{"n_layer": 8, "d_model": 320, "n_experts": 32, "experts_per_token": 2, "d_expert": 512, "d_shared_expert": 0, "activation": "tanh_gelu", "moe_layers": [0, 1, 2, 3, 4, 5, 6, 7], "router_score": "softmax", "normalize_top_k": true, "routed_scale": 1.0, "balance_loss": 0.00257, "balance_bias": false, "router_z_loss": 0.001, "init_std_router": 0.0274, "lr_router": 0.000723, "n_head": 8, "n_kv_head": 8, "head_dim": 32, "vocab_size": 8192, "norm": "layernorm", "norm_place": "pre", "norm_eps": 1e-05, "positions": "learned", "qk_norm": false, "attn_scale": 0.177, "tie_embeddings": false, "parallel_block": false, "init": "normal", "init_std_qkv": 0.0175, "init_std_o": 0.00437, "init_std_up": 0.0175, "init_std_down": 0.00437, "optimizer": "adam_variant", "lr": 0.0011, "beta1": 0.95, "beta2": 0.95, "weight_decay": 0.31, "lr_head": 0.0111, "grad_clip": 1.0, "warmup_steps": 471, "schedule": "wsd", "decay_fraction": 0.367, "decay_shape": "linear", "final_lr_fraction": 0.0, "batch_tokens": 262144, "seq_len": 1024, "doc_mask": true, "train_tokens": 987400000, "steps": 3767, "dataset": "wikipedia_en"}
Below are experts of layer 5 (counted from 0) of a mixture-of-experts language model. Rows are named router (the router's row for the expert), up (a neuron's input weights, with its number), down (a neuron's output weights, with its number) and show model dimensions 160-319. Each number is 500 + 40 x the weight over its row's rms, rounded and kept within 0 to 999. Numbers have three digits each.
Before each expert's rows: a language model's description of what the expert responds to; "mostly gets" lists some tokens that are sent to it at least half of the time. This comes from a sample of Wikipedia text that the model never trained on.

# expert 23
Description: Number words, Pow- pieces. Number words two, three, four and per; percentage cells in tables; pieces like ow in Powys or Powis, en, op in encyclopedia.
mostly gets: " three", " two", " Per", "en", " per", " four"
router:505530509483472568541482482516440454569568506484455547543504510507481583462389570556543502456476522452568558495477485512450510515498488436460491482466447484509500505502540469468564451510503485462441477467479528448498471489490477511435496489465548544481471503581400454535476498507506489479501511523515538470492487561523510497495451554525558499573495520493492450430493592412516477506556517454523539556478508492525515489529546494479533560475532501532533423448572545426530523487507445
up9:535530498506441510507561500464465530526559495466588546554531492453555560559491555545432554534530526470493522496520470442430477571559489500518464548578499519504515557489424424509501517563504508505529432504455525514436514497486463487420502555472510545527442506483536455506486567490514512491500463490459494475552425516546477522452461493510499532479439511523557435497504529534519459497546489476440406473491455502491520522526461508497535501457500492502492533499473526497498466508465510
down9:464480462508517536448455564467544436473519536517517423503478569474475489537454516494468491481486417532527562456502510480554466460500460440521510430469484483510536444513519449506568451434491524509541488479466483492449547580475499482544509529494573533483487492474544539521456502572461516522530419531476484455520505461506550533554470508556521553536476495517406513552543504567478489489475556547411475503503510542455533531478543480568472536610487498527527543507475461489448432459494515
up10:477552510487522528497605472561546552560598503478522458565499488466503501468490541505488443501516501505468508445505482529526450573540528470498532514523530566533542582507458504433537480564474434457502459483545486516430505474464563502525538494552458499463484497434446541524427488495455503463490486473585496437475507544524495535462462460496523584388490537525469491447516515517545499576536520484487518500515520531421541464438495515541528503472549493486514550480454528445440427502510502
down10:501515517499394498524456430474574534531491411520511542465430515455547564544582551478499436436507559516493490539504553473503460544489534486442472542501491486486507517528472554467445525541514476625461450597472515495455512502476510512468553455536525537475463535546482483438482512414534502502513509527495556489477467643559450478475499561477508509489533421484494448558488548494417446473474508472485538487465555517499390449463535431509519509482457581514505469479497522548449476548507489
up11:512538524591560510526544475531474535510484557474498519454559525615506453537538497518499422557475559543506519476465509459468445491515493524492469506490568491517513505470495472476554487509519464485513498491515519532483465490613559492440496591465560480478443501484450472523487479559464526576521547513449451485496499584479453449443524581408484607510523480436403537536506501497507561493448509486481505487459486514493465498557504492475524564511529446537432519479521556515524549489483543
down11:498513537496533512545484512494515536507472528561426478569513471509514521521489459449483510560462564461489481428559503462560496468528466457559534482456482603550532491462463449432470516536571436489540532488544427477474509467560481452498579439534463537531476522532549492498545546492447503534515474570482557418483472451465511496486457538494485435496484484494465557554575424443595526470468555508530470559497458540469499549441484491570428451519436535519589418528509459510439422478499568
up12:508470513480467588461569423561560536446481523469444622494470481499497520483495492510514582505454458467502511509487538473559438590531506582483498479484474468554575455496481507518510510532533449394482565526515492510490522562451483446452556501450489480448435489486519471481487492491520527447466494523544481492593573456475452492551484478546548499569457542447450455424555554439477542491526500458449479478469531530523439492494498526516503477487578466555545506520483482480532530440497471
down12:459560504512488527473493429443472535509426492546513483512495478475568572468561498538449418547568494517486511529506517535487488524538504564521520438483566458519505472464486565493516462517490443503407520556524457555510487490528506554538463518561444446475497551486545475487448505491468494535500481519461495558469412443508514536494416517505513512527500520552460545537546411486534474550437463534479497557458514506485555476479468606476521486531486537479477537452564529605491583419522417

# expert 7
Description: Mid-word el and prefixes. Word pieces like "el", "il" inside names and prefixes like re, dis, ad, al, as in Reel, Adelphi, Rommel, disabled.
mostly gets: "el", " re", " al", " ad", " dis", " Ad"
router:561540528506471478457455406491424467574582577504481458487437507500517506509505546476534428530471497499527521445534501491475500463517498431517518515472530512533498535508502490476444489494522459480522538435469524465440457461497483505500535531496469551456439489443540478495578454476477419545466545580558453475459502549446511537445510436520543509523469565468464465505475488444537499584548602456518527476576493516526468491461536541576532517485453504480472513491521462489449546513570531
up1:550529501457504534524546482526515477553450528551527528483413492493495544428403495555481496531518434444518478526552554534473506464417528516518475499448516567537489469521466500501529461501506472525512428470513471442366508485601518484530503466487490544526494502516533495495438369537461500539536509503460470486508512552495443621488435517520552458534498501416464449435517505516521446463607478505494501500468439462476482560512453511467567459495484506494471452496529518587484509524493531
down1:455452406579514511472470490511488510563580436497544467515449476504542428556490460539518585507525556515490524534433522524479478557520569511511475409533492428466494534541466550508456516479429497544435486533547502474531526496484511556462501510474497517595488489447499518570526505506469498502440459589457523492550495471462538524430536469497503493495481515583471536585488475402534526480560470492534500514491455483456501553495521518468489524503488419525478432478472485515518503490541427
up2:451509507493561479447490495464501488462514453484469505496595516469487478464494493532525514450462497459461450484486462568494434453510459455477510487517424488506571466487526518545540492476423548513475508540490494442506491481566504449463538533467508575392523459474445453538560510474538496513424561518530485469536539497428417492423416498539565528587481550409418517521460600536514549520515547494402612537498507509479470531575503447505478505504543553587544547568526472466505487476548484
down2:474510527552504435508526507494413497520489479466513480511500464438571476517523529577523450500476526557463494377438456450454471564494460493548525454433494495520490509496535482487480475453479512457487477542477518514576475502534513459481445475583517507554546446465455522507538411557530472503462495596485450500461493498502590489537531483455486541439537449561494506476495541564519499536558526545481463483537505540496524464532518458568568549560589454504463506441480473440543554524501488
up3:541574550532535563465507535561479507572566483494500482553466576514490542474484533423508425579531498563546552556549447583579488554506528519521464492470495514479442584517454493547490530567496527529479534463473460407475451482507473471442424443514532499472516476513524492497613461479507494455456495465514462471480501497533460471401498508509496541481560511484498490505425547557477435484542494447532547491616490520490494509553488482512526499433512467489516516509568464400562474502485437
down3:432518465466530576517503534588505491523538549486501518522516503574506543564467494504471500495428480485447542539471513509523557484478507531528482536479450472482517523506504493500460502517526466552544502534395392471497438492487417491542523439453482503498494519514537482475512510491463589523502463493439511393560525545486505524560468416475520440468463560497531486530471494496505457445515489523492448523435466431483461534515466481478433494556508477547497443410445562523497469420525495
up4:436541518512536456474493514508425477542448391488584519526471494437407563588501516491437491484487459526575495477485532480454510421460552493479494564528495510577527515418531481466530539527468462543554451424437508496453534520502467486529537468501458546495463540530516472523469518521513418543449566572532518504486548512501543485490472503494557446524385518484513511496446557541563536573437584515457457516493537528445555502495527434539490493474497559464457496476509492453504521536482492
down4:540562485549551490466409554471569449518554543492591473476495438426545495507489479447543520576503526533520480500530473538597504521498494506564418495445506535537488520502483476525534490545443503507503470436477566512547484497405469505569458495492439464518514561484515530443541494525506504492495536560527548523516511450544514505457507493447487480486463476530507431501516474436503470506505452517466468494502447525458561496425509499495425540543516477564479482496505524479435526471535441

# expert 9
Description: Nouns after articles. Head nouns and word pieces right after the or an adjective, like film, album, town, population, plus relative ", which", ", who".
mostly gets: " film", ", which", ", who", " who", " album", " may"
router:494572522546495547522469490550486503505562540479482543487420497481441551556540514526496533493517472447537526446499477540466429438503547449544494521444478553511498508468523411512481500523527480480519461480452501467429479460562465480476562426435505572463451466525576489582534483542465430512421542505501485475521531509444589542451487456515551507514456487487484503492482471418511483525519547486542550514490453522549510542536566539559564485496458495492476482494488457483442493465524519
up0:518443462521464532452467471554489495505464463461508501512507480457485536556506510483475513468531481520464516458560429490507453450491469508488430559533510478527550507503461533484572508523534464521474414478480551500492417571483496445522473517506528545499458542555517445548580495542545501447456501514476511449513509470488518446504480522490531512574550579434489449462524448494525477482511551474451479566543521447480482492529452434475507498541484488588514430552546579434435449501518509
down0:535531403518482510495589500469525460474516474504510526511454538583511480557493443504459566549535450511473495515551515507523461550530518515562384396502478516461466510522507509513447542469482548480479448483474601506559414459514526500557521475461442471477547511514486562542441454426517540440515506472543449487488463629529473480497382547520449490494513515560372537455440456468572508506482523482439518471489470583467512510471496518510499484434475561517454512574503439511446567488570450
up1:561513491459487478458504510539517556478499523536544538492469500488532547553478472513492546499495432501487491512552567462493469482527518453489522510487507507482450548557517412446533527568480482529490474474487501486488531541599487494519518430559516533508435443483519458539387455501499463502462559477455473455493497479431397551499471429564518515552504488475456482505518526513543559551468482462498486472547498505489479511593518576497474513467497469507461435478529546508509454418506513
down1:528434543546522495494520459519488525434521480419540433509443507511493509519466453427509429493459556539472493438490487533530474529484493470506410394531460530593498443502430589454494487524388473477451449567588510511552442478475514499395476556463478552539543448512513496523589509504456458492500508580438518557454570478529559510553501482479475521449478510585523545518488508465496507560543455492516531447491528499536465492443500460405474450445455506534455544478538515510525493488461496
up2:469610513586534506418496541497510458567472476530511559477494502442493477501522467480503522502507471482492464493519536529521455527438493465510519444492462545436514488539503460508493504554501494462488528497498494429407512390525550496585517490410564514409515555551479456551479499481569538474415522486503525548450501492487423489398505574444459502495528498428508520491450518466534494465503536504467508483546470582566486489502512493464474539468459443463454448547453529512517478571508524
down2:539533430556522504490554542527513523521494531485548457502477527455534485517449556487434462475518549479503500446449514520510458592522388525531535510449517461486540543438544436435417507608473551531461551462486506457402563524473493448458491491538490438536497448452502503525464494485501511498497492493476567544450550484506472510485522431459477521536568493493548456585502525509490535513491432493527510422490503542538486498546519532530533509532575559492436549557472472466546439441489508
up3:503482520528505518494451521475473475528502451606511485573535568461537513577484523508564555535427432451459545501586372529541450496482560515511495488523530527443488576490534522543442512535533469528475516504513516452493423461490544515468508435491531466433502474414513517466545484465474519458444559503500574443450510498508478527463490455477475493484568526494473492470517524477492468453566506505504564517525530462548461472548533428467450500477546519532445494565469490488513529527472532
down3:599488461502561466474484603448471499506494444489479473519509511503535465518504519524491541555469459486532532512550477539533521491584489459599506443521534465501539490442423536505448477494483515476493577493487452490448466513487475482501593512445496489558497471548458467479542519501465501458506444545553508520500497503505529568493479444492406543507454588498516515492579513488529534479530500523548521558507486523482534525508538462403432480483442518501430514549552546489620488446448493

# expert 18
Description: Table cells, numbers, "to". Pipe separators and digits in sports and climate tables, plus "to" and auxiliaries after a sports subject: won, could, cannot.
mostly gets: "ot", " won", ", to", "a | ", " could", " to"
router:545565511530559490522519511465497525539573517496500570475500457494481540477506580569525497565514524489566546481520484475476495541492472464505492502435511510531531615532472456509510456520528480465534542463483506457479486482495409477471517478430485510473455505485422469463497487467502447478474496486553510500549505512475554496463517433492498480556436506531430468459448499453474518487543578439517536566516418417507459486503506489554502486453508538502478466404428488499511579450551496
up0:579459470485486494481565423469504516493503432537493512485480554535455558525532552493476529455515554538456517438501474465499440457529547511539488515505486560535560505500529416474537511493555510539515489448534613482478427473482532432509548471574479587461525552455467503520510492500557436494415593505497470518511540507456426551499475486485493551483507487442484470519420501499508465508527530438458488524523495569534520462535519471524510487542579459563530501501472447476420507495476523
down0:490453442516547486508536469493536465479510468553496546504522525456484432499472457603470548494417512510491476522517473498529336457441503529497503472477587478472531512497568537502487472573464542517509526479467502491505439485523417463484548459462522469460551492464587562580447526616465484524472535492503573560523412502508406528464503503480457526514558580601480567486460526531500515542587546507526498535497497526443531519462515498490492477522518478485499475511498499517424531466561499
up1:562529560507486479528467487593397542433553587550515473551472508428489458495517486555555508479514474443487528502446539508475491482535491504513522517497489487469430545534450484516511429482503479539481488484499525463444508522569507510525557512464473557491414502565492465540495493489499485559542517398495581514548556547503465500474484463595537492457529468493506530461523495433481450464536456539452537502501505482449490533647519562488449446459483474532408432480453457581426528482557514
down1:569430483455514525542517544542557485523542518522512537524450496468415531560523427558445529443532529515444457433478488595484452451526453478487467536448456505494456443477486482517465527508469446472525510479495463531502402467527517474469428501495465459528465522531491506501566550457432469443519519535524496578535478509484504475450501415504496452471517579563503559538487510465486454521591450511483571506545538505557502491465516509502485544492428535584580550463487504567539481488501480
up2:426593550530514533513460516487512556501521445490511585513538506543515539486465475471548500508451496464473539474603466509547422525518547438539494496453448522500537484551512498570524512514439507542516537484517526521499503478486464522515601425421518561461401528512447413546500524469546499478457537489579493508537468539418429502507498525601516478524505512509497447449481551483527564485474523433504440514469485500504527497527479522527463529460483496501452508513477485494512468552530519
down2:418518450477521473508525464536504502545546501481493467565536485565533430536415584526542453550478487539489456514441515535463458526484480478479448536454523549534465457466418500505444518425502464477467523555445430466537555435483540477513568479516503422555512532523501570518474538562500538456553457492535501526549462473479462503594467516435536567515481468568505511518518477560518400506499463525571483518552507483506582471497524508473471504525577513500603454480507482489612542518530446
up3:500464472514559521488514487440455495524510469572490478559540510535524445540518546543448504583510458560514543481534468440536512566484508527609535482443496560475491522532492491444463439572490489480512550470476539494476484552435576472450492510504467483466453515443481546440588425463539495460475488493553490434418522471477556441499461538535451554459484528477481468396503488515476497509518533477503550512582498497499461442518476502486513465476506504493454521469574509473572438492482473
down3:495581533481486491489466532506530536508537538529478516583521497513508468534447529516471452491468466442540510467426568482467538437555545479515518488544486444516471511495536509570487459461480537519441577442470445477596478474532506485515500493505523528519435459598513533547453512581462538522516516431475507522516478521478488446504513434489572463570487580527466507461507591532520563488492489492503437537454485524517565546505540547460508519515553473474477586557499521502505503388498564

# expert 17
Description: Determiners and function words. Function words in running prose, such as the, of the, that, this, what, any, both, often before the noun they govern.
mostly gets: " h", " this", "The", ", the", " that", " by the"
router:503536467539515575445518495510473528556557514525524514509513575508481567431434531505500519530498515411492565459548471474585499562514482461514458486505440489463558603536501470506557498539538501523512458432501542445490458435538463538514525397412536520531499475475467452660574456480493437559485544504489548443516487521483619582513452508506558464505487551491488513437509550449530558510512495424396474550494423558514497473478475492556549501474473450479462481456569515491501512447551452
up1:455516534497520401427517459494467460448487460520493504509473528449493563500512490525484557534468524476445534529530588522519435483480535408533490519494519463510447533494474496564420542513503565544514459514545530454513535509540545511429506472459530550460455483515513471449491431444544507565527546464476525447509481550495490557488500479530580590514590510494507489462505516437503479504467468466543534439462460458526479495584529530495577506525513493507500522471404404476555488471467562
down1:482497439431520501515450506509490433458442473535542413461481477454540540531473520457522474480464507553439510549476513497505489473520584523457439518536532508479507517499548549488481444490514518526451401480505477487546436482503444562527507548475644526489471524439509451430508503564421525498468495505485526536448476620489489539481510491536470532472511509512457461486490526561485510487499514525455505493542404492456533517447487524567503533514533579512511489444483561455488502478474457
up2:475564554532505496464436502495484538515505450502511497479552505441510523434532494506518468503408456500501489590538522529469365514556604470501471477503497524444570487556466496498515477480421586486497547512459505479525474468504525579509544462463470591424462486541440475500622454523578518544513567537465526470507502560457487478433432528527482548491485435474534519417470557480537537506462529496429551533488445524510492473502499477507497519485408500514441441502532439552459498556562586
down2:575518478519470439508510488513506521517564508508444423478458488499542511424517508511501503511506509571542492501455517447464426550556492462496519532438592467474500446498536457469484520511472483538570511450453484535451548546448486592427507511538575483501461510455518489501589500459466585515490484481462607545493536450461554428535525493489449487454449525528539543519534424517534488430484563549502463501500484579482440522532523551481478534608509507529513549540422444530434491511561565
up3:487527544545542509476481479511475466532521507503457534525516596549488517546546524503428463613460531506538543504529444528552426480538515487558589447513467514520493523490557510484444519517528542480525518429562504507508475501479548450428468478491541537467514466467481552527571456454458430452491508439506578455490522564438495474483436447482437512496528529499440523493547510513493435573531507441539514433539511531489470484522526557499450452491533511460534568455553445513560482500559454
down3:501473444488509560526468519550456481508565557516481484601546529547548455458526452498398572502535504505484486469522558555479439495532557514525559557496529449560583516435560552541505504491483516414526467498514459545547573537519485556443474516456472479524458445413488542467435606494463472533503489482399526464470510562568525549537424475467530525452518529528484528566471488489468480462532490512509482558457496484472488561510456554422512522520479524541460469536549530561538483460413496
up4:494546463526462540512526491547472518544536500549492461544481461469464547538454523532435442498485462530591520492449505446536541507437497470491509503465531557512500516522478506447546498487528447565508506430520490476502487468501487468580465510531542498489489491436505476450448418475430447557478478549463501542425529483553500555451529477528561531467461527530502466449495522444500455541483512473522517538486462504561529455468499493449475504483484448522519466500552485506523490473554442
down4:521556466476550406504517531472509547494470529461476493486503419475471502458539419471571515529486504563486492486505478539537532562447565501511490465460547529461437517551476489557475441581490506541501500475466555468486526504463549490532491469510431461446546515484454551520492503523484523468529485498506490470453484473531514467516488483552519469458518499477484535433466491539539522534455476467473486515563491509541534468511441513506503482488503506477523520426488393466479473413454453

# expert 6
Description: Clause openers and connectives. Sentence or clause starters and linkers like In, As, but, though, under, and year(s) after "a", plus paragraph breaks.
mostly gets: " In", "In", ", but", "ver", " years", " con"
router:504488538527553519520547460510473472527525544487476465524481484509469538480497555565476533596504479454517535513580539469556495473499495423453472526495484574478555538504538477595523493544529454473586485430492573484487549529512473462493519496450495554521465489531503483510508450469586437532484510505532497434531486470482428563429515471482521514517480495427446590446481496447518500510579563454507471550486472493561462515506502567512542539443514531581433461515462509484442479541525510
up0:546441512523480539436451465541540505512493533515501550561423500471455529542529503483462482436572493527551489432467535456471454484595454482434488544416502524536499515527501406459593492518546457571490494510541512484563474530484505455500498502533539537483529540519485545517566514545508483476482519439507513535494468519497501526492481426480506507536469500481557496423453500506471538505528475504479489526498505491486487478481492433582466460558518508555506465544494516492451549496548500
down0:571537446391470525568546479530513532539526435446483512543474530481536569490555465551505469473526424530515514533509498487483540513498486481435470444489517510524426470499492511528517521440490520525495487489469475520481540518547491515518528433466472581430513471572497479478475483506535556463543466453510514453567489535423440479512480556508477505447521554536472552524539508472517559529474516521519415523486432452527505564512566495455527523472504500561462552487477545585561440490538435
up1:588572538485467538565452477518455501494480518505526492530491554458496498492435512550560431519454441416564524502521561503521476567535482498519516555505496550478454477441443482515544465492511536487475486397486484497456500505552492516525537466413501566511497544520472448498449504471540502543521521502465529524515497551474488505475369478445456494473472451481452482486444504536540485469517501551446418544507433484560503503523476524538501446448451467504430486511498538480486506501544475
down1:490491575554537442469479465504429503538450495505462504528466503491421477584485442428468467585460511423479496529515539524501506499528500496476470513521536525548521482559463485563498466493480522582505530535472519510505503458427454491492472532496493543462493445530531494500508434461481498495510473526435490460570462480552501455539431527517398558399484471589476485539496472470540465495505508498490519505452488508552537532488565535510487492462500454479490491466499602508485523446411490
up2:469654517509559542411398519522490451480557474504474559486488469524518503473459468506489537461491444480495488514554509535500381504507501479507524388499453508457528522493430423478510534564493520471464525504512524427434487521480463453522542535529530546454406495561512502560525447420546479566487492471565563482468515491512482518511524488476497501528458496490523514498411548475486521502513480468485536461470533540537521457521445503496439518516525443493482502520428444508456552571603538
down2:454499417467524524433555547458550488501504527528481498485506563451540490514442560483469456520423458515515481469482516551497449570485511484481538504397540447508489553480473523452407475540567485549470494561483506487545524494522462474488480482515495466586471469510508417569480540547432485607514436515545491532471552472483468551500494492475541492526515488538482462454500526548546473533519466499449430544586493530503471557484466522501482427523482530496582527548450444500517525492513449
up3:497406473538579468481521503459469548460541487497568539500557584508506529499491559565444558568509461492447538496504471499523452493502540485516523483490518476500506579544518469491471502534494400497480558481504530518459438480495486416461508499481488508515470521471423527474603456467539496440486494460561429435478494509570509452494458433471494461429514566546463453505526483509499450537491531507549522561542555508481506488534517555452532543428534491509479459433547516404571491466512513
down3:553459458434505504556552535479435481599508502540485489539500531469547454526435443519534491463517478459531460475650515451482515522568474505576581525513441505536515476497501526462476558486477494477438541501438437509521530486447467417399518513480526482494463496523481456515481533527508445542506539525516460509515484520509573608496429556500503464457483547561477560434479492550433472476572461504520530494400502530452540449512506496443502545537482560585504478508555538491527527508416468

# expert 12
Description: Adverbs, verbs and pronouns. Adverb endings -ly, verb forms and function words after was/is/were, such as not, up, also, only, them, studied, performed.
mostly gets: " not", " up", " only", " on ", " them", " own"
router:575538541516495538464493464544496548513501536543477532500472525461498507473531539521409498556530465428568539510587443505456501491477545461559509511448532537438578533553506445430499533539535458474555507474459507483477557505522422459460575454520526559530474483563498501534504497492503435478456492541454498498578522506531503531471499524551521534498476532475547520474436533481428532563542603437529475488474461461459494437489502482477551463445536456515475442484457522520517532469528502
up10:553526501616516500550533450536507450561508457483553514560491495512494491473517547475511470452513495589461520473505496579525471506530468460475462436472495453527519570481520539446583535513557537522509560475452555488487500491510428496538548474490455495444494544436552520586426406443494503493495508469516450532466447563583452499510475464489510474549465497587495532501522490483494459508418434469488525540558511528492546455494532498530486546475520448406484462443522582430488426484494514
down10:458508453494466561448531482477518546532550456479527572518583527493461505487498544482473466462514566540517493462465482427493501432472523473469590476485560497460545474481483525528489575559545521587487507534513460459482485553480427435488516506458508522516465526499426576574430442562561510488466479459447516578530455516516487532482423433517515432488535493541495462477510494427516527505533488519495487486466510539490503440423516531453496444562512557506503574531497547605481544549506494
up11:493520499477516500468523509510477546457450539489515511432549502544491462500523512508493400594522483486456538507467533564467461499503512497467447485494549464521524529565480522524582436518494467522554521478498574506489453484518460534482540603511598448522504434544433490491468522483488482495507521476508526405544482510515419498506514560502526498473478578466460518549518487510485467544511477483494539552488570439495499463517508427490512513492471467510449560518504525466523584482530550
down11:480472446502509497411512497489458454392500533498489532564494495511528594468553457423536395494467532501482504551497429543537541521533517500510530505539481477505414432562525473413499473602506422503462554442531502474500548471502509514562543513380495508494471509515484498509614472496486511479534465573447539546498520459480492509546507483466513447545543514501533493511555511466485492484524543531476446522507470495482465523483534491518416531517519523529506431544438494453559445535479505
up12:482537496461538510467498464539511554570481508511479503490493581466474507540492534489506476472461601530517524523525488521444450500560464581552496501459411430515486545575487454519541377507509512497509524527479477509483524502505516414474582500493587539508460485461505544524452508436488500476527512424532560525536568516420458465578517485490551454563464513482473559479599529482472518448473555473509448536493511522504471516591558506492451489499559540513501461419489522500520554423507442
down12:529519501493473520479452488567452508550532491474489474440501515534537518519511546526504454487465541465488537523431546553556407481556536474508616540509516461551554471387498566480475529474469505451509497533529448562524499544491407601613494568468457441497438481497468482522483522479484540595509505524456574545453475497484542541478541499501486497502571497457508434455442478474509443526469534529420478514503525472501514428495526491498487498509526468508496500469526482481463485456510495
up13:479444473552538510504453492454457438604525457455469549586521528452468504544527521482487595545503521508432518474500490487457532537492489490452450501494526609504498521533541424451544475513511510476511474509429580530455515507481445367507473542518514537497454490496527496502487528440516501499496567478557491482457428536564577509516529467527465482518517466518489503454492490533466520519493532453427484548492447457459484506442448498513550469498539503452508494495500573559508465510482509
down13:534487465461517503462561630510463516582518501537560493516518448524547447529481426487580522546520497533527475460611471475484515460508507577469485481539555541477457436527495538549484532517436539549478465494487511528481529449539504406583481466475503516480549519513547479453516546462533503513512485498504499420479537470557534530508502564544560549447530545489504453519449430486478462510491409527457521501488488458528590547458518471401432490538504501453580489514489466540444472513452470

# expert 30
Description: Word endings and spaces. Lone spaces and suffix pieces like -ide, -ace, -ity, plus words like called, from, home, Best in titles and lists.
mostly gets: "ide", "ace", " '", " called", " a ", " from "
router:526530512552528539532504508558418554556584533473541517527447497566436536535468533537542481593524482389505501534563402504479472503531486450583484499490495468458517485506583514479524536559504465490557512496511552454523476464486499482486448464456465519407449467536537448485521528509533455535561513525559472477503488559473519500428455480496485509555471523462514524481524541510513530485521548420464513522522490435552482469524507510522519516467488535500450409478480493450475537452594486
up9:538523431547492530496474492452444472528468451448548521513510507457513526519505545517469600521509499453488488528510505512537509506529527499487481485505455496508502529534427476461494494568495524545537500507520565392480463391410516491517576485491592522469418523491476413470478555491455553446469490477512559474513537499502504453437498532553471478488500484535586527531501465480510508494557469497476437526562502492494528496532492536562493511502457487474439455495509513540534537493502540
down9:564483566502535505523533477465524525390558523468457517538497521483512439480506557431579489506519544490546463540544525562504450474462490514423515390482511479568519478459498428501506540446513471485568463489454507488446480484513441469503512508549464511518440494527461518424499484511513419479517539488474482505463484525495513505508487562505553465457557496436530491527508514424540539545439574498442515414550571515419513469500485480562427484585497511523541551509513512570547542579545569
up10:501505516458541516554572450496498501514529517492599484542418493509462556462518533477513486514516502518504473461512542540477527494547517462464463443447478468571459555537534458457528488564543585549572510499497501487503531464452493517517551498559489505496521512499540492529469481476496440511473471501544465513475512545513497494478459401553469550505499498476525451532490529508459530506510545487517510529574544460504555508516559508551497504527559454488474446459506561490493503515449544
down10:565551496549549433537442486491516484531511461483477539480441516501492471471462565533567452533484487528501531487535492509502546508468525532388495543459491466468470433428535531508472474537473426497567468494489458513518530527467507442512514447511503478446492535529439501527492448466560484441454553509461538502470442476495511488492461449518458391500454507537527531533574536472573511460494476495531518484513581532497465446479533480469503463447516556545561520588534496567516528427428532
up11:519585533543536544475554478490509559498446495527412572500514511550520479498537520493569406553530567471492497478497489541522459566534472494453464476520439475522518535500493496446501476479485499580467483546489539487459474442576478513480505459443604497407470456489496449507485462476472484550492482466629527482542447578463490515509508486553492552475544491495446536478433518520507504528504520473450547561495555487504488521549541495493479563490493494541487498500423496557555545451545507
down11:542514488479618475480534512519554455498491541551469449504548487522397502426567515533467503481522523552534516527583545562485470457523459570473539602441487458556496550477472511491434543525537464481488490445502513503537593447517482421432503489482446449537479565521526520569471498496541529486472460515494567442509497480486466511419471466454495503495507539420537465535507460460486455519536528555578466509501541439387547486501495530532433475497442474484539446378543512502450564478506501
up12:520496578571472542401536450527485439522534500435483514535450515572513546475489507505525559509427554529533507553562470515519453509475489524518486541466426496489431541478514501545523469577642557410496561499505439504429515500532501470482572525492484559395517557500525442476523482511527494539482523487567465467476514481450490460554505497546523506478457525508423447521492540507522536450496564466461486443463511594614446499559601563525497523475584522525424442537507496513502532482466526
down12:538587483534501489511416511477500495557535542515491458514538498574548486518481573458546479488483569446456500536499523412530467500483469476463569544465548491454487497453519534517491542432516528513504544523462532459536494529480437525590517510534447439519501426510477500557430631526502566498494442495500460502526470558481530484480401509513493509489500526444518421560477496471515507442516475546401547564475494590568485536488515485471517475508551474473495463540486488566554536548505503